python train.py --num_hidden_layers=15 --hidden_size=192 --n_experts=32 --experts_per_token=2 --d_expert=96 --d_shared_expert=128 --hidden_act="swiglu" --moe_layers=[1, 2, 3, 4, 5, 6, 7, 8, 9, 10, 11, 12, 13, 14] --router_score="softmax" --normalize_top_k=false --routed_scale=4.0 --balance_loss=0.00325 --balance_bias=false --router_z_loss=0.001 --router_noise=0.3 --shared_expert_gate=true --init_std_router=0.00825 --lr_router=0.00213 --vocab_size=8192 --norm="rmsnorm" --norm_eps=1e-06 --tie_word_embeddings="early" --optimizer="soap_variant" --learning_rate=0.00458 --beta1=0.95 --beta2=0.95 --max_grad_norm=1.0 --batch_tokens=65536 --max_seq_len=1024 --train_tokens=342600000 --max_steps=5228 --dataset="wikipedia_en"
Below are experts of layer 5 (counted from 0) of a mixture-of-experts language model. Rows are named router (the router's row for the expert), gate (a neuron's input weights, with its number), up (a neuron's input weights, with its number) and show model dimensions 0-191. Each number is 500 + 40 x the weight over its row's rms, rounded and kept within 0 to 999. Numbers have three digits each.
Before each expert's rows: a language model's description of what the expert responds to. This comes from a sample of Wikipedia text that the model never trained on.

# expert 31
What it handles: Country and nationality words and their endings, in prose and in tables, such as China, India, British, Hisp(anic), B(ronze) medal.
router:498470485511452517522582497456490502506492520399556526501480488539475516514451499473517535482451503508485470488517464538454458564504533503514451509487558471518502572562444479504493506450482541464525557476518461493478557513472523533511516468505510412566509544472586556557582566398428488472508475538457500505538465522532515510545480497488531514557504559441454477515456471565535521590489428480524465472516528495553519427458424465418561487518567507554460514486492493408526449554540487541413488428411517469509481578493471497530515528482458468465527449517496480508394519493523474503
gate0:484543390367486553499522499522526558498524466494475492534472516563488572566472482445476480465455511470513479447569568466497476521467558506561509469554520449504463520485445481557518456489476448475534547492491519469480526518485535462463496456565435520492538514503515454506465541502511467465449512481525488502564466470492428569468525455592495497470458509466440555476494483543561566462471453448514496457515480487503500482496529500448488557545528582496496600430488460522525535524487542531463458500552531610497522466439532541496549496497436477443512461460424432504486416484472473464
up0:521486542503502482539547496424528513551466535494534498424493532516519457435491502550544616541503564531435522488440484554474537493482469559396482558489535515506510535533510499479554568441564495523534555547466505533566493477547432408557514464510375528570457503446498540514536520510547483522470545488487448478516554553529456493469532503437512499491503498485459588477562541453519462537505494511516591524522515528473446500503481486537465482453511532448486535506467519478518484514519529566470507445493435454463443425556528525530488498462523497523538476534494554496588498488593536531

# expert 11
What it handles: Word-start verb stems cut before their endings, such as remov, caus, prov, incre, plus year and number digits in lists and tables.
router:613469498485540499549503473517467513486477431454489532415447536472391541408483563446511510446513462501572480500452455557495467534510486413487486473464481477533543485494517533528458503458585536527544491515546424474556568523460534535517522549400478470532485603495550419515542495449516538481451439461494479454533538520551599504554469462487489509522537527467555502434453483532536515445467516427477445568512479467519545494511496516495556479495519515503432523444440485494552468447496463495505494466440534531514516544550499502447529522527454489467488473488478527539514554487493467496
gate2:542444458462614515482522503526516462466536560472469463469498492516484615533454524459504476426471420423522530514461463544477504575468465498557507510477479463458499457507512561501525538481498485524512472517418541562547531472532529517466452467501579431532468483575429465555505466502447463531452451541475441538525530438539483508493555492516520550487432480473487542549526468541461498526442496450456475562417536516485428462522453533517604502549491513517484483546477475523523498512501526445489531598514530536470495493493480505562515432487559514533504517529541472437485512526467396504
up2:531454474558564482520509554470601444504461535509461537517527528500536511461530449430482447432520520515509498434558551492498533439525545409459498527454493462600539480507495447481490542528493473430501486469518501451495546498553527480553557469520451500558520457530459469480500481524496432487515590526486452519575496560522493494545540488521538497461583574547471477388516458508509555411488477478468595548538486488442477527454469468512473485411464469517500462505458488424492477448461457489468585543486451489484487479467551478518500513449447508473539469492485481457510546516550462465

# expert 19
What it handles: Digit groups and ordinal endings inside years, dates, counts and identifiers, such as 1'998', 3'50' men, Six'th', 33'rd'.
router:482407475475477437556489486549474502553515537448515622465481459446502504474508513465522487457477465559519501503442465542448446551499472472509513409463511402505509475486453470534463479449505508492482492517529489511510537528478599534545589535470491451506527546497504522532529534437528469500506422462506493477539457480505548491511523468508484548511519478378574499413462484547555512527544539429511487531497499501470481457515437540500504498477526534469466487436453493502530522521547438500509543500543511494498525625522495474526569591475412460494500480532551507540555555448475519577
gate2:427557396550521445478536519544507567465505557532451501503511430516481488510512547517491554434458471409456581511569515532513485490463486495519487546561496528504492443565578469475490453471568507506513510458424506487520470478463484492454525521531562419460494514504458523567555521524501497581588524482491478487534514503522445483513495529547542534432508484508521577495551466535492520546471531537490506576475545452478536509476427553492539450507497523488512443452462521517539477526497584538486495557518498569471477439498460453527583545595539552572488459490544476464471477467506435489
up2:490566507536514525500579513524571529494531534512490509431519523487572464514500472452458431510515488467539519461520555520518484451510551479519539513572438504608432502527576483490484422488560481446508515492487442461509490466501437499547492484504523439478502535515518487472497499478436434486541502444522436516551431580497452479524489530554494509477545514525461631431524476442479490522489495543505473525503570443437495508495482519552509459501408512485495464441465456429520489502537475581473532539448462478471471462475582516504533544481447525496528547433423496475433517409554513496

# expert 16
What it handles: The, In the and other tokens after a line break or "In", plus table pipes before numbers, such as In the beginning, in other words.
router:463466511467497449575491441532433545559523479423475516477450536505526533479568505483590529404598498544504400493463441505467477524570462500467484483519536478528524511505488442547497504455528506525549486490537435504510553516454503515529468523466566532561502543432559492503502526455519572503451458525516449522568581497596549511498502448509534442487504512444479505519441491589486592476484511490466494599493502483562522442467460516405515506490496466482406518420493486463527482474545493505462505511515486503526457520597509497499507480492520482460506483556503474525518561513464502559
gate2:515460482502547540434497544560482485464534516485513524511514550497500529495465516509472548445411491481423515496482509491492463560462448518465526577486436524549477542494494552447472549481538495463521494458440503530484552492523605493521482452495567386524427578552486497528545514482495504571515481567510393470489535478553492468468544589450506540457464418498516493490494466478465488508481513479416457546537513461511462441470455495497538549431534517487524480510508556503444469528495566483427485476540442528487521519547470535555547513519614521502505538511511508426552512510513404459
up2:477501561512534508507522540510530474532525493449423492460450470529565484466521458444483418496571562480488494456484496559507464564550450481491488501442508519554445478462527463481431464602523471458494450501461472496544483499527550467510470465582508508555500503564566530477436488551503427547526475493511487508473546580494547456563498548575488489512584477469482491430480536478575509504417466477548489544498581496505528557426501484560450458480427455562485451453480402473480458542495438519492540518487426487446466445493504516532546464497446498444490479509481499498476472563473537517